{
  "experts_per_token": 3,
  "d_shared_expert": 128,
  "hidden_act": "swiglu",
  "moe_layers": [1, 2, 3, 4, 5, 6, 7, 8, 9, 10],
  "router_score": "softmax",
  "num_attention_heads": 3,
  "norm_place": "pre",
  "norm_eps": 1e-05,
  "attn_scale": 0.125,
  "init": "normal",
  "init_std_down": 0.0,
  "optimizer": "muon_variant",
  "lr_head": 0.0081,
  "schedule": "wsd",
  "doc_mask": true
}
Below are experts of layer 8 (counted from 0) of a mixture-of-experts language model. Rows are named router (the router's row for the expert), gate (a neuron's input weights, with its number), up (a neuron's input weights, with its number) and show model dimensions 96-191. Each number is 128 + 32 x the weight over its row's rms, rounded and kept within 0 to 255. Numbers have three digits each.
After each expert's rows: "mostly gets" lists some tokens that are sent to it at least half of the time. This comes from a sample of Wikipedia text that the model never trained on.

# expert 32
router:136109148139112098147146080071174156116143102102071157097118075151159087134107078116146080111163092184105117171171132183138116152150170121184158109163210118128015121132108147157130121120114119132084155111079127065145117132147124146167153141122162141105112146138164130132080186118146087156
gate0:086197106101172131181155147162155138194141109127134082115127139097075089086157117150119169117100182107155063129094111148169137155148140134066156177165116107182114139169135105074121083206113077103165050131080099125169100103073040131095105160120091152132073104029099096102060102154124168110
up0:079132113101113124112172138158137166125097127123100077092105104135086125123133094199156154043110116135077129111155178162181183122150141153132126180104126105105084142096091163098136098168110088087132151157149043118133111188144081154055135178116110118134145082133125099164176102123170121134
gate1:098098169118150101136142127157205114147164122115125089158077158110146154182074152113098222113142112133055159129140090125145099146143090140102136109087052158190194144132094077137183129117120114085139148128046152148148131064130090108148096153149123128150132106133098198205114144096160121131
up1:140051126138146122182110099104104158103161127128121131116143096147135142175156210132142113156122103169162160165130152116123120175115089128158139160178124168155167115155141157138107131097105124106185133165154094144140164124094119073214146194086156096089157141154119132144086111137114110133
gate2:122116090109166123152096149126167126140137109138143143149094111126163141203127102111162166163117125117082119165092092096151112150139085057155130106115191123091114119097121106145157089142140121131106131119108123122172148102137094096082122130179190190131113108149147212143055170069199163143
up2:153198151085116155141105110089127172092126114184092144168140076093163094132128158109139118094124119177153137100056112102136141099124165097087142117120119128148085169075121133124084059093120123143135164128152099115143151136159145091094164113129119127113148107054117071160113114085101160102
gate3:116124086103135167142138111141127129115149113150067107108106115146122177102130102124084118165220143105111048122126090097138092188125076122096155098139146139113144157152129116112178134140130135184132082162160146134125109118074140102135160127111144127162071178073163120130130127139122092210
up3:072135146151108161182154102116163126175168147080133192137129081176095163159094109153148114134113150137131142143071124076144138125142113099126141070129126108158127086067119147188195158136149162110137138100114177125173107142187113135140137147092152138081117120194102143102097097185109159116
gate4:136095145141167124033128129084112134113161089141104111163158104129123151073069063140159115118100095153185096117183113112180155168148191107129149163117128170099069130162158097139182151159129174117133114140139195180107208138138167164197083101077058090179112096168136090134092131159108135104
up4:136171147160103150149113128200106113084153189139119140160093168168138121138119082122100162198122165167122141180110150186058117110144101175085144106125139151113168091150100066092087138128125149121161143150218114151108116054150087160094111186101129188167099130111112137084111128101123170140
mostly gets: " Wilson", " Smith", " Jones", " Morgan", " Mao", " Williams"

# expert 2
router:112108161099129121099108110088166140105191176155068088116119159139106150127091115094170133145130085124135102196080151102120117140091142117077094087168089117105156159148171121158161128219113135120121127123076141130105114082114184048144166128108151148152120156180133129112148136136140113138
gate0:162165125154143144163092154117148115157118153090118158137115163156085149152173164172117104138120062138105101156133124114099119167173126162084148161070142088046148129096167114150109138128100129165089168073152146141095121137118149071146169115097166159230147103151143066130088116104120178107
up0:105137105067120133081141125110103134049133139171167119103148149170133080077127161083143106127107156142105102121150155109172066100087102103147106120118137184150131187108151124210134120145131155061081169090127155143090116113140109103135131183122127020154162116100087113080144086169102159066
gate1:087074134109177126191078142114181137092111150162160127169175094144062151123168173175086109101098115147136187117138156089096140153169158097126095184071114120078141110145076120108128179135104102118165143099084096182117145099143161163115139113171150136130085105197165104227109129102104112088
up1:132148037056124133143062102151125173120072116051102113078100081128114120099175171149153163112085092090153121129099141131143166151112118179164118153109129136134106152153151117097102142165168046109140074097116176161163099132164050151076048148109164108120154094130138109086160094088156163114
gate2:126135085098108121111127174164107095147110142162149115120133090175113081192170152147212130186090092104124087107126124158126138143107070185148087142148156127091119127106159188175160117138104143126127061175125131115167145137101085134148118100078122099139162172142188103156172095118115115153
up2:115142193066145154111135148123161172116190132155093122092088087091191160134050082107084126130142145168101104155076125161136087143110113121162135186084176081129075130172121113079185167133204108103125161125098137127128151095113120150096127109136123136155185092104129163114088131146090113083
gate3:168132197135065085150193063161076053159092077115145178172167209095159101120151125129116130096096125112081129113140147099110094126110194168128096136131208068094103144157146126133106145102138123143170163148118120156104102146097163157109119125167149133091158110126121075096145117167128125170
up3:092173100116069182088098162129173140129126149163168124133136140108097085165179169115106152146111178137060092139144065192108137141163185037092119119103164167187048081105103145154092099088134112091127106151111160154157166156104064090136107080143126132135160170112170130119178139110158150150
gate4:146096180216096099162089136134161148128136115134097096083121069119127077155116110096112096103129119107077106170151099168099096132140138166117110150168144124178156152100175123168130122129117111084086072089161085124124120063177122086173144141132117139097123145118115104164228131109199132145
up4:098104164155142128081148116116106120167126079180181169163166111100189104087102148121189179166099177133123142137153088134135133103141095153142154151136093150058117113108120168157139106129141152053126121114114102114149138115096127159095145081134078087068107122206158142146154121045116138135
mostly gets: " Preced", " =", " JPL", "=", " Succeed", " Nominated"

# expert 38
router:126127131104172175114100110158137084149107159139125114159142166130080197098131155040114147111114094108146092096105136094099179125122108128098122113056094135142119126092100152039148135131209084181160133124123129089154097162141110077053162176171108175103147169163131144075169105113138117115
gate0:203126102169163099169137140089137139142132119176115123202125128152179107193152119091143143124118148147118126089192107187156132088130159110131148125106109143157128170130137132145104162112118131147135158075060082115145146156162137180098166112150103163102157107070128163072071109110179115205
up0:160093170111150083137119112086107123132164106096118077119125122094070144095113107133090095111085090184176161068137147059091096108145126140136187105109164088181196192171107049076121132147092163114126120166129084109173117163172085115101123138126126141124128142161164139139207139160179078120
gate1:187115131142187138088144122086144127151139107167139084151140100136147178144156173144144094052098147156166126100112185127098128101164168184103121140162111107179128111095059128174127121147124130089141147090154161072096121128098138103142112130159133173156188097083162124134103111158117170101
up1:122113158127100121131147092083069088113143130084124176082164115163141078153139120100166159204125117167094150137119140122069146161138103077180125146118135169088121102111131154091107119140105098157089120114125115166123140156164211097185152072149140104125092128104166147079107127091162105128
gate2:032150169130081116081138067129112105119063051129143166131053130145151143168050158065163125171135161098130171132125068157071141148148123155175120176115117149164198051155142136107137173093123148111157136142124134112103143102127159069111130105134124117072094084137106150120108074160140192153
up2:104153142055066144175134083181100157188124093168133114171169118111137121202112075116121087163109142188162173141144164178107164158145165123082113161130106094124090106110123121151100144129139110109119200150135156121132128116195196162147202194109109174130104120108181137106148187097152081129
gate3:109125100179121166120175185139145125171105108138199136093137162116064139129129106055145103149151136113103115130087144142129136173104193111136079168138166111172085164134110097125079056157144110120104155097104101102037104092151089141122116125174083146149136137090100097113124119118158109119
up3:121062031153124134170107097155057111123122179162102111100142097175149135084087211160172164160168104132117122169121099171116158139110131149138119125149164122138137137164159164180159095142125122115160157152184137166169180118151073130129132122135127124091095090161124133065084077126171180147
gate4:119123140107098113099116142213122135149146163187138161116134168152137153126156108115180151136166120067088117147145098116111180095116123163138105103158132077105134152076099144078150156135170052125165117128140151115135093157131092198068151102134134186122142161144114162073182161191103131190
up4:116101143149093083152123112172168143078186105112107165178201099142158189097127114165182141146107162117076126198089067143138048131147124145164136110100095147083103133115158148114142172119137119097108124226052114108119069174143122150169130094092130085119091130165053161159143150125121152136
mostly gets: " and", " or", " the", " their", "The", " its"

# expert 20
router:125084185103094105127097149137127097160111179124170080180124138126150188144134094097160089132074129089096122062072138157089124167144128185144127173144134108134133099122154108107154144091127105123145152116119081134170115087155130094157174149151098177112140145197147091155160061104115114127
gate0:137150096124112101165084163093134180116103168120123175084149146125113142148113119125164155089089209070096178174168120155126147121097137120168090116144129120102110180127125099157142182206116183123092044094086100134139142141104142159135118110101142161153104099110178112101142053163125124126
up0:113150100176174179097138178152123102105090132131148136168114120102065151084198081114107174090134143135140112100099144133060198145148125064142106141131139112098138187137084051132133109069139135131114096104132162068081131085128099153097098104136095116135139124157159120113115071121157135080
gate1:110086126118091127120116118134114198122147107124096176142112105093127161140085153126145190125115186073141158128124160027125160140183093123139138126112159149101136146102115117132205109122169102208069142176177098116118133111145057138155176113129155104125113130140093100125100146130097153125
up1:104096117155103119156153111098110137105114149105124100068126146192120123067118124162123093138126139060129132141149104143132063154081123131111107165147170091136191098131102179133135113089147058095130118150116131104080108122074124110077111110148113126135115125137136118096155123005203115191
gate2:098083150197102109100112153118134105133141103128127119115147108103151142138137171101166145091150174153087137099116137129061086082146188124199085101071117133214170167111121132156141111069098063111125138132193136088118155118151114121123082131175151148133176187128106074097070125088162147118
up2:160136088103125146129145106104190147137229119083101137121093167221142061122154165146052103145162065106106100157080139107128139155157133139104120122127140166091099127085059131157232141139166206118124124109134181138127134080112140150140148149146157099112129177133177175101091172159137124118
gate3:092093133144111110090069125120118105107199096167095173101107118006129075137164124072147156170126153087110145173121117116093139115102095147145092091073113113151132158080048160170061123094103124171146128145172172119134166138111102114135080143139102109181138166156130126120118149131083102079
up3:133150181146141156151119051111176124096120107177073144121144164101129208168097130142102125159188116090145092135055102129150137118123099089110087119132165148161052175186149144127117176146098083165064135125078091158171087109048101123069146139116122113137114085090125091102135136103145109127
gate4:176118109094134136113137170152156139180131111129074137152134126142096115161127084128132072145120092100098135118152096117161107113073147134147112169148107124101129192089000105104156162156126195102128088158200159092129112110137172174166169138161096195076140119160109061121153119138086125150
up4:178115098145103134105077115129131088110107084128181102125072067161122116163163104112170173102123165069177101095165191193114125122135139187122153093190134158106083130114077154131140160084178123137134170130047132114174133135115120139135107088143080101115099158111127077080161124159113166107
mostly gets: "),", "\",", ",", " 2017,", " 2018,", " 2008,"

# expert 12
router:177058166162152127127070113161139104080126128200151116152108133154146142108103124104144145148135064080129074101096166081132165125116204197117149105105066102132120173094099084108118149106196097099158166096174103079178073172131178150121135159164159150095139119126114103100136184103145112132
gate0:139080145112101124072141149095184147173110134190160121155188142186096161126095144115112165076113136172148107140137112136085140105126143209102155137139177163119094123145139089118165145113170154150110146150101116151110115091146139099151076111186137141082153104160162091084155093117104120115
up0:183123144117152116142096128130113161122104152147131133166131113136110105116100118131146134080127114140143088143064141137133105163199149155089085147116170103126112182160157160097113101137124097140203122127119148079148065054149121086150115130125081115095137102127188156098105095102143152063
gate1:140125131157149075120057096129122181116097184108096121097123111181142148113127171135113147109139165139164144098150202173122136128158172206163093122150192124114110197103075215120150075102154135094146150097147138130127109140134094161106159182121198090119127142092070114100153193168114111111
up1:135170114184125148122119204154092193136149139129148126114158080155106156127150067096206111166155174135126179109066132097100100068177098087123082129138178154144157137143129199144131187129129132110146098161116118114108160113132110120158129178108145112102130139128142130106150103182146130071
gate2:216093179116104085088176132121118083029165090161110096117115138126121149147132155101124134124153151116139134155135135133122161149096139067154111200149123125127131132133130119080214198061170140165118161081074136168143115069161119112093152113130140114172153140115123142144185202155120092138
up2:116134144124100130167134129104135110105107203112031130151092114120062105139124076126115080164137087100165135176118112132157085130156155118117090138170136042115138129111133109166204123131112118155082152118077153150139109141127133116122116126020089199164134095079092088186089106110149097116
gate3:120162144134104145132125125071122110106100129078131125142113072160149149112081122103119111126128140163173115121164104175088163135141159104154086125176164122171091088096121044143159168148144158045169187087065114171121103175081107112094089081141083065115125161110118122177106120141097196125
up3:108077141135163092161119140144108156151087123148186084143142147144123104114082122135117162117099101080092088175126101093112086185116141114119143102188122167061120194074161176063124089083120127127096038140098110149068115127115097155132139193096147115127085099148059177142152155153116074163
gate4:147101113186134076136129144152178083094136107131116115129097118121023154158115149128155100108111058133127119099090113112117110142192154207155144129101131097152054126127164140145164131076172170104152105144094138176149096133146110101117105089072148077084189157076057184141082108116129123157
up4:074154091170174139127080159126156141153147199093113151111132099167082155085152136135152132142113146164129166128093092162099130076112102089096108157158128136110112162140144088129161127088148142107137092137104127155135131090132094145152109123135087140139154148110135087166117175117123142123
mostly gets: " his", " this", " their", " its", " her", " he"

# expert 34
router:137108112111128191131098116112118166119045152161145107192133163103143139128142105108147171182154154130207152147122061136141114127091194157140197146134128125127054066123198105145130123151174117121159132123153143118137138142153120169094087143197189114134115165189132065156208063131178111134
gate0:164108086162122118082169169099134134163108130140145119096140116181148134109157150120090158135126105073126111100127042104129129119073060088172120203145137125117090151128121108103106119170151148111158123082134133112156156089173152119100180098115135109150154141189085107081144137113169127158
up0:098166178172218139168118145099058131109104135159185153102112123153170115155128172086186129161132121190091130079128154125058137138183186136149127114148119143143114111142161109169161117140138136120147108116138086130130113114065117153101130149135115109088096115133164168127108101114105154061
gate1:127160137119124130116125176151134089108110060093133115195130164074146091126094108088088127132203079189148084112099083173174126110184152146155185152138151168078135168137170192132070114096149162095109174174152130089124151102147147099127102142141111131076100160115167134085173098094164146165
up1:096132145153091075154077132101135119117128148140098108092113085137085131126067133166139117150081186132073099121098143213141176135067110114096142123141080156170119183138112168148089187099101129127138069161095119189131051182150093142182141132155145069109098123129131108136129139160151147141
gate2:122132130106114135113093171092120158158128093111099120140159132110119203160135079103137170178195137091163089143142182121112039156093138100090153122159112110144125154099096144118061115085135056129095105177117101112178117123134100163141155177135142157117152123117112141109133134074139109134
up2:161134167130146099132071111122119098136109188167082115113114128154092075119124115109081195124128088125140090060132133091134133133147156097139201161153120111205159166144098115130196156101120114162145101172127166113086140066129122096116121110099165121132144163166101123141151163076129054173
gate3:064138194143152179108140188126100081184133106122187144145134126105161162189136052097135105174149139113093102072103135099076172168040064125092168104115143156200182073126098101079116194123111176118149158117113112090122149125125152167095094122199130148165137097158180120141148134109132112138
up3:072160094085147118141103039158129073144132191128171096123162165183192101145112150120159087074112145162143087098121120137172147180165103175157131160160122164176146130156191097133164123092137117145154154145097104197146109109161129149108170122174104172085111095175128115089091178113134176133
gate4:149139104095152112077083111121101112160159112108175160107117081127123115117076153120176052135169128209132124122177102118157156171113067110165100152118063141116145136149148119174142159160107135164123070121102130098136095129128122161127105112114102073106126135151145095184148132110134144066
up4:097139107167125072169138123165153164170164184041147128127142174147130145084122175122097122061170076100153123069077183128157082097113153148112103162090110143167058136144168161142126130112153109105128097127109120121082119166115105128117132135093140136100167143119229133115117102126125160104
mostly gets: ").", " where", " when", "\".", ".\"", " but"

# expert 16
router:104175124110141137167155086134105190165088080131147110160180096167159095145117120099159126084121095145100106121128108190133121061108141082198153173123077207147153097152095125180166121160140122133074194067143124151118124096128155147145162139196131158055093070070158090140132107075134174141
gate0:053116074109154080099115133137139133165151159119137114117144142080108203143132106174145126158151167099107091142144063149165118118107142103114112186124138078078130158061094133184084106134115156140190139117159111093153157114143097087088161136094141131101104128141121120126120123181093158074
up0:087146148087094142176091175126138154140161145091163127117075158161054132143162108129131161080187131091108158205167136128077141102113055226162086140118151142089109141105118146195138139146128165082088180125152113141150134142150106123128120134172110145149091110142184154129098123075151151120
gate1:102205126115145057151068149119162124139115099124124079155118127162107122112105144131074084161118103151157133117134118141181145088080165095091110153148109113157125147094180157125160105140090105075122139155120064106176089133105114164108132123155162189210180125074118166117130104084155170134
up1:115104155148133176164108132160126189159089079068103084190114119104088142176166090140114110137152114098127073070129098158103166130171155120165156112131164184172116127151118104146109149075098146167126111128052091114086159100108113130159101105105099060091132158120142138128127122138135085099
gate2:134079116112090138077091096084139139106114191149109139088160098090155075119128139172047144113097124142067174120165113102143188156137125147107087079175172196118126115133158106133107103079082141141141111142142116103154111166070089147000131146184144097121096142158110113138131096095115165116
up2:137089093102150113113154104069075096145178168125151117076158103100187091095102168178123143125113180196135124109157114149194127178109097204096120117143182170165116139173126161094141160192084161117160133156064133078205131119137100136149157111132178078090150079105152087170115152110080068179
gate3:125106064153117033120134143160113129125145186121132131060124143111129094179151193148162102127133121171089097163140078041144187150106065075091080140130083132078066160123140106143132158156096131118189137102136096119135153126161099111131125116125137124113185147168107151149114157157131104095
up3:123171132088076121162127072157141169086090121135108126115075089131087135132109096175087138117116137103107133120138096142104136128105128186138158152139186156082151068064164150121145073106113117153083155090115123165154141117155159119089150107117156188101106182132101128115116056071078079098
gate4:138093095095173207140160116119115194153198114148110111151146130101139111082176129123098161130172096162126168130151142131137126054126121102066097164086095153171144139136129162126135089154113118088064121111127066090130120114103165146113069115174093096076153083102140078142055115134188145112
up4:193181105122129106071160117100117105123205131131144139130145129106095155053172141111106142118114136090108124148138093142110157118079134126160115146141121141171145157081127157123165146014092166126154101118127120198146183125125139146130100113152097144131131088129148146124197201096144142090
mostly gets: " band", " group", " series", " government", " project", " game"

# expert 6
router:150095119165067148098146123183141120060169148161100106072112114094127176213156149095110191147132124133120145158152088098098138145121103113045084098104131086156200173115083191129094129135076172128090138141141143135126128150157113155125104072105093133130129197133144144085146113115105084055
gate0:108088123139069159105135113112107155096140145116169072131152140092164158160151122118079115063124202105065192176153107139099078090070188124106174058102131105186091163094166156141126093188102125091145151117118089136125130112167166088112100163110117119118171133119103083126106146122199149110
up0:127127182180116152167155174112117174139115113098116159149116095145163127169129088158150091176072118167161115175099134161086175104135163152108097159130075129099120104129144136199128177122176149098102107113073192102130123142145121074141147129114134128128146125106154121155106102077121129087
gate1:165144127218149153061089158084085124121184088125134152093101096133158143113159151106188076111140116104104123126143158172099145142132140086094082103128070155102148118129110151157125160203088100107090115156098081134183145131124139188136073130117093121135102111182133121115150149164129155140
up1:080103111169118058169110154170169150138133119112117138126119140153072143095145143117116135198123165150087189144076130163130084141139142152161135117060077122135106109130117085089118141049134092118140121141159154115083129084123179118108100138143142105141170127118157142088145118178126132112
gate2:136130120162149145074133108109097158123082095101164132113084133160133121182122127146118114159152092126163113130139133156120131115193144137141199152211115091104100200111152111093158168104140094142114146129119136189145056121125105089143134100107082154159102144146128111065164071098153068167
up2:150135115109111112158116108121192103138131139110130095105148112129062147152151172140146057088152098133203124144145134127145136147108144098101135133059104173163162191125134147088090112134144120135072070187097073057161100131145137064177151175174069085123193103103150092131162099124105156077
gate3:172108148136153069150103171173156148147162084135114147114113111106118092145114158123162114137073093201075143140131126136114161122153128110114156094096069187155131133124069094110050101135090149108160142114147109174124161131171122186122080152111103093134090143156100141149180122097141163186
up3:124139113170146103160139161070079181098137100148114167131116159097095144118107173154116144126104056115128132102144024134103178141106167175178150099099152126146090162084082151116151161155106099098139098142147177096144113126114110173122098102073140028129115165169148116140096097138181114164
gate4:075081152151145133056163158103077095120075105146155142166120098094116181124061118150136143100122108078114131133066121059104110169134127175165117089121088082105170147087092162164092133166174079112126124093167108062110107061151072145165121130089110156157118161106178147097166137091121093105
up4:113134172163163177197106088157130127100118137106161144150142165135159166145112112115124103145061135141200093087099159115119154096082170142118153070087128063223145130104153162149059147089150101136156117186151139138140091150114120141130065181091069115118118121114134091104123065148117221081
mostly gets: " ft", " mm", "}", " Type", " cm", " lb"

# expert 29
router:141152154117136138170105112158116083126099170094129110086144169055113132141148107134066132139098113108107158077166178188103068099091147066124140105077141106115125082123090187169222171139112132143173065108131121139159163142156136137104116090118106142197171157139094173110130161102151192131
gate0:107171096168150119174106178101113069111125088096084147129030152112097127120139156071119149169132149053145134157114104111122139131090092148125154107097183148100143082051141147166125201183064112133139103141165120131096160121108093163136104095129108057067092137123134155082114095139087080141
up0:101123137177151169092133120155132140142160126131087148135154113172118199048166143114134179158165146157141097182145143202143146195127055098132110136126104130187136145162115162170178117114133076154088127096104045138096115130083175094123107144128128108141083111167140135112062106120125100114
gate1:132111064120166118088133101082135132102100153167133132103115137147086090111125139135096094123146104118122146169082109135142119099148104197143124132072170166135097083068108156131126115083105080149104092118113075159158144145112116141138180153137174095137162138124106109159146142102124098137
up1:100053157126089126130124136146101152110125144164163147186136104142064171103043143161101115086137079151156180183112103096168141164121081177149094148147085136102097112064086192218132097191149163117121158059123162151152151171104148125150090111128125071069111157172176127119091136142108175102
gate2:159120134144081129173144166103125119123132137092153161115121102096140193154088136136166147149126046118186098092132140028117098143105143175178085200147174119128133141221120158146109143123126128133150086162145097136162093116153147148108133158087076128147114069127137121096129112112156142181
up2:090169072131095164143106129139084200130116122168097148160106128131143117091157103144138148152157104118117130127126097155136139113122152106118120076127186142194142177088128107086143123136091107082150117097109147126078121159114050150158159125143125158110111200121141126127090121161133076112
gate3:119135105135079068113118115128075132177163158100110145194121118176119113116097170137111121120107093141118095136204094163123118162168131126100148121116140097118125126152071067105095122140175191158036119133067134114108155125077166131125156159119147142142188156106147174120089117166141106142
up3:162168199100156163158119151147161099167122135113074132107125125110126178165142133152148121132111109162123106163121091120172122151097119091086182176156050090163128122061116069169176137110153183114169128133163115170129119126240117140170129130144074163175155126140106135093069111120110119104
gate4:133124137088132106129066130131094191192167171192210134122103154085094103178122176109126106147108115171119136129122103085218108146154121120145045067091135093057112152101152122186139091112133083179036087105145123105126159183118111157116164110105158087123054162149157071113159125105163122042
up4:120153132050163173155069117172108104122134188163153115081086071086093056209142141154123130142124140125075159135140123146130128172135140143106082130135117097121133152146165124175182119130096156122072135117119126123179140184110101097155080151150154089152082151118180081109138154132220147119
mostly gets: " ==", " ===", " ====", "|---|---|---|", "---|---|---|---|", " |"

# expert 19
router:108124152104118134100123160129123126104101128084097130098175110101103150138135121111160112142085177134157089084133172134137120191111110168139135172209137129119127128152095117108145150107106095138127137149083104188207082139114115126154170190140144171125143183137144111133142089106107101096
gate0:119155211134161114164144148172102122071149124128124168110071150128162112137145152132095125158143192158132096091122114155145157126192097199124144121102130135133128116155172087119120105122134113103166153105148149111121074040099160142098074159151117115153164099142133089086129133166144114155
up0:109208141097113116119087137044135102160133145162092126131109159135139150149122137111132118188059151184092128162138200140117104128097074133069111148096166118168159147122135150112063125121165172151090159150122156139062093139149165101139105072086145183104132072172132157144130124108137127153
gate1:091107184153090115100145094173148160090070147097161165127096102151078156051089161107133125163130145183093087225136062121139154112182137104186120160126099117141146111107116133146126082114178138126162154069111165163109150139113157129196076087138130146170125110122110098119142129187188123111
up1:092157074109113101164094195124119186150134132129055080092161154157134131106129138124115139095106179122128140196108168146138167102102156145057087150131099124123077100120125179111154117191101131130110139109142073109086149122123106162126126087176095112172089077136084190113106114129121162096
gate2:172120125078103081120159111127112169131123130161094136130099121122080189157135148172173093145199113152143096179128078122143081131157143106134086104129104148154171173150125071133156098163110056123161097194116147122049112160124206166114075084096085121129118136122103116123135112116154092138
up2:207087122098152164070101134139099134128144117163129114165105142109178114060133133156133127158091142126143112079176117158100128124098125153072160097101155128214143121132070131096114128108119089121105124120111094104120143123110120139138220143119139135134101191113106163132175124121160101110
gate3:103043192129130146113101125178119095110126072119217073123109166076147163120148174071114116135073124142116109082152115154115173117144116044062171139179136115099068118155160124071178105178151203137127154109105145085168184150134140074095066137129141159112143091117088120139126129148145082141
up3:078144151181118119133158111111107117125196101124145152189150153155131170117122136090099134145187107191108104049176137133085164082137141142110144164151142229117116075173148124143125137164101181117142207085078112078150088060126175101108127110172125111096151145128147105118169157133163134132
gate4:140163139125116120122094200126123133103101133138112150122115126107110113116191148097070162129116129121091159088098057187127135104060132134153170113127095118153108163114134050115132137111123178161163059117127088086081226047155102119109124148133171117087183112142076188087195177083129205173
up4:117137125095145157163101130164131092182154087075179140119170095129127161104069129135165179076129093105115147102105139121087185062112096118109172125136168124143193111124098050106142099108128117151137174119131146140142078081115153197133204164131166077112092151203145107137091094115164165159
mostly gets: " January", " November", " September", "\",", " October", " February"

# expert 27
router:114182117139125129137108079129081110162071126164137101140140122180199077118093110096148111091149113106127136108067128132154135082080115121134098149134090132183162111189082141135117108144073159133107155053216095107146105101083155126136149178177131168049087093138162104189124135086104186151
gate0:129138160101144104068157117046134149125176117126138143122105121154138141137122128128158112111158116135100126091209136089141158143096098140113094091142089152158116245127099069176187124112079156111069112151146093113115140131118086103129152113097168017119108088132121123183126130139115146137
up0:114143166121100121151124104153092172076115177080168111143079115120173100179140124152101103141123119175111094161132116100130108109113140105099132199104135218112195081191168156166103176126122061237128110165142116085076151163081119076124131083168119180115122163145105150103109147062116146137
gate1:178168079099127125172140118111074174114094131107129097075128089152124096129120168117118112114108191105120155153182099132126150149095064127179102106182153172072107176086155174121122164117097127109164119104113139133075124105098135047169144102106148117196124121116117120134155126116134136149
up1:156145101114184199152102026131114141120178140120185101169121141153148118095144117179090104137157136115089134084169100110128201160090072091149092188156138171110176116181130147115120130088117166179190068189116079135122141096105097116119138063141102120121167099098117152138093194105133137129
gate2:147108136123147120123182116132102096116176149137206108104112145125099155111119125082154183134169171128113193086081139145124181114090085096164089139123146155075076125173175133114085107155109133118147126059107104120157117190103062163126153114152090160075159123160166124151110101089145060138
up2:078138138096121144135174094104096143198124132136093112167097147143188134123068104147130105050146105169067116135136152130140143133159123147208164118088148159193161135081113168183144116150092154146149138138146117123195141128122153137159133171184098084095151089113151144132132126116099093126
gate3:124134116132198141103140105080125106153110139120119137114105130147084123203119154097206136149086077114171104040089177098128061121131132143092077112179056069146118082135145111145176174154123155146129159157119143143079105076136136123109152134123110142185162140087110141149135135181112126160
up3:105160179075108150133045092207068126128119107139152194117095148144156150137089108095102109177159087142154255169115119095122126080067129178127126165119132050105148102113185134068138123153146127103159116112106167117162116191104133078125153165098103123140168199125134132150118099088172097134
gate4:139155104075089123150146139116092133134115117107142104136120107139160179179064092122143130098117151143151208188147111159072151156181151100177093125136155154128125111126099133134074137099156131157218156124097146093059165140145111153107114099128149108081160136135088107154154130165214094140
up4:136053060163143121092079128085091121118149168122115099154131149132168130091106126134148125135124088082110114173105120145196165151096116110051088148128162087114094150125155155151108136120119129124128096138191157093164081148136151116071131163113148109132134107074123107149147143142072137118
mostly gets: " government", " television", " water", " construction", " music", " law"

# expert 25
router:106090163086127135178128144181147181133102095153125113155115180108138160148123089120086089107102124160119202030139104127120198150099083089127153072122164076166125046104102113110104164136141119097105133153139140138103142113062159132174110099143113109165129160102126131084159082159133131189
gate0:086119128058130054070203134142154146129185116150205100097177143156182135162128186125150103118150127110084171148115121060108152153218121138098115096120105089120126145176097116200146144145081128087153180136111156186091147189096099127121116168162128177169186093177081110145146141136118120102
up0:128116113167158145069147101196115133077085140091105165172153155147114144164103105101157156207113152053096131144117173163134144144128133145178177134105135165156102158148152154105120157160158234152125133176109126138160177134089151149157079074117169140155150054098115160150179085127111143183
gate1:124073048105176199180139094170102148129121131174108129127096130146111116080123155105124142109127146114070068110083098143064082166122138130179163121181196108181164120172143103090205141177097123104178126123170119142140093064103174144146140134105116108176129119178121088080083122138155129152
up1:081122100157097130170121118126124121073133101172140123093171087068134078100121146128177142119091147161140164100112155158113152151078166074131096123060102075137119215127177061099139134209122121144077099131106126182151074110088123128109097134132116140163166092095094080129107108144154092146
gate2:131083136131126117105154105038049160140126159146144151172123128077127145124093127126148094128120099098134158182111086170153078106118088128100097090165077104119091130079147105191135128166097137113115116210091161139084126111125148162163143164086119099174112135160071113149086133137126130161
up2:149119137115142138128139124205150147107148139113119162131108063087116203099153131151125149113153097107128114122133105066109139067104152177124151128149192154138192067143089154086117104141125161153174163101118067134128142104132090084096128082171121185161083183153121112119134161135113122137
gate3:140107179106104074107183161116083163137104109125182168121125102136178159061148089107172092137126093147158110112106090111076097114110158106121122176140103085169140144164135150053126122158137189092070089109136078131138112082175122145144121165138160125145128095166114124122088131091144149144
up3:165174099206147154139136109112100150162141155143133075139094116103163046174170100063104142131138098146059157064123131120101158066152138108125140153106141130164072107155137121118149129103134100169136096123112149188101111145115145116207177155152151110131165076136149104083144114160127095118
gate4:115124136146113181174162129132198064069109119133133084164120121141039161104148088129108086109125122152202110180155101056157107110150101113185127203119091141122141170116104128114177132091125099101116122151091114095162108087064239116172134166181145117121133113127172165147151104099112144128
up4:141112075138108121204119095118131129101142152180129104171106149113188153081092104121117130164133128128154101145106166149121169081116120056104150115158099179141190111120129220116170069193133073124108102153160123062115118125140110119095163055131137177084058112202149104114128085083141136069
mostly gets: " \"", " such", " '", " ", "′", ".\""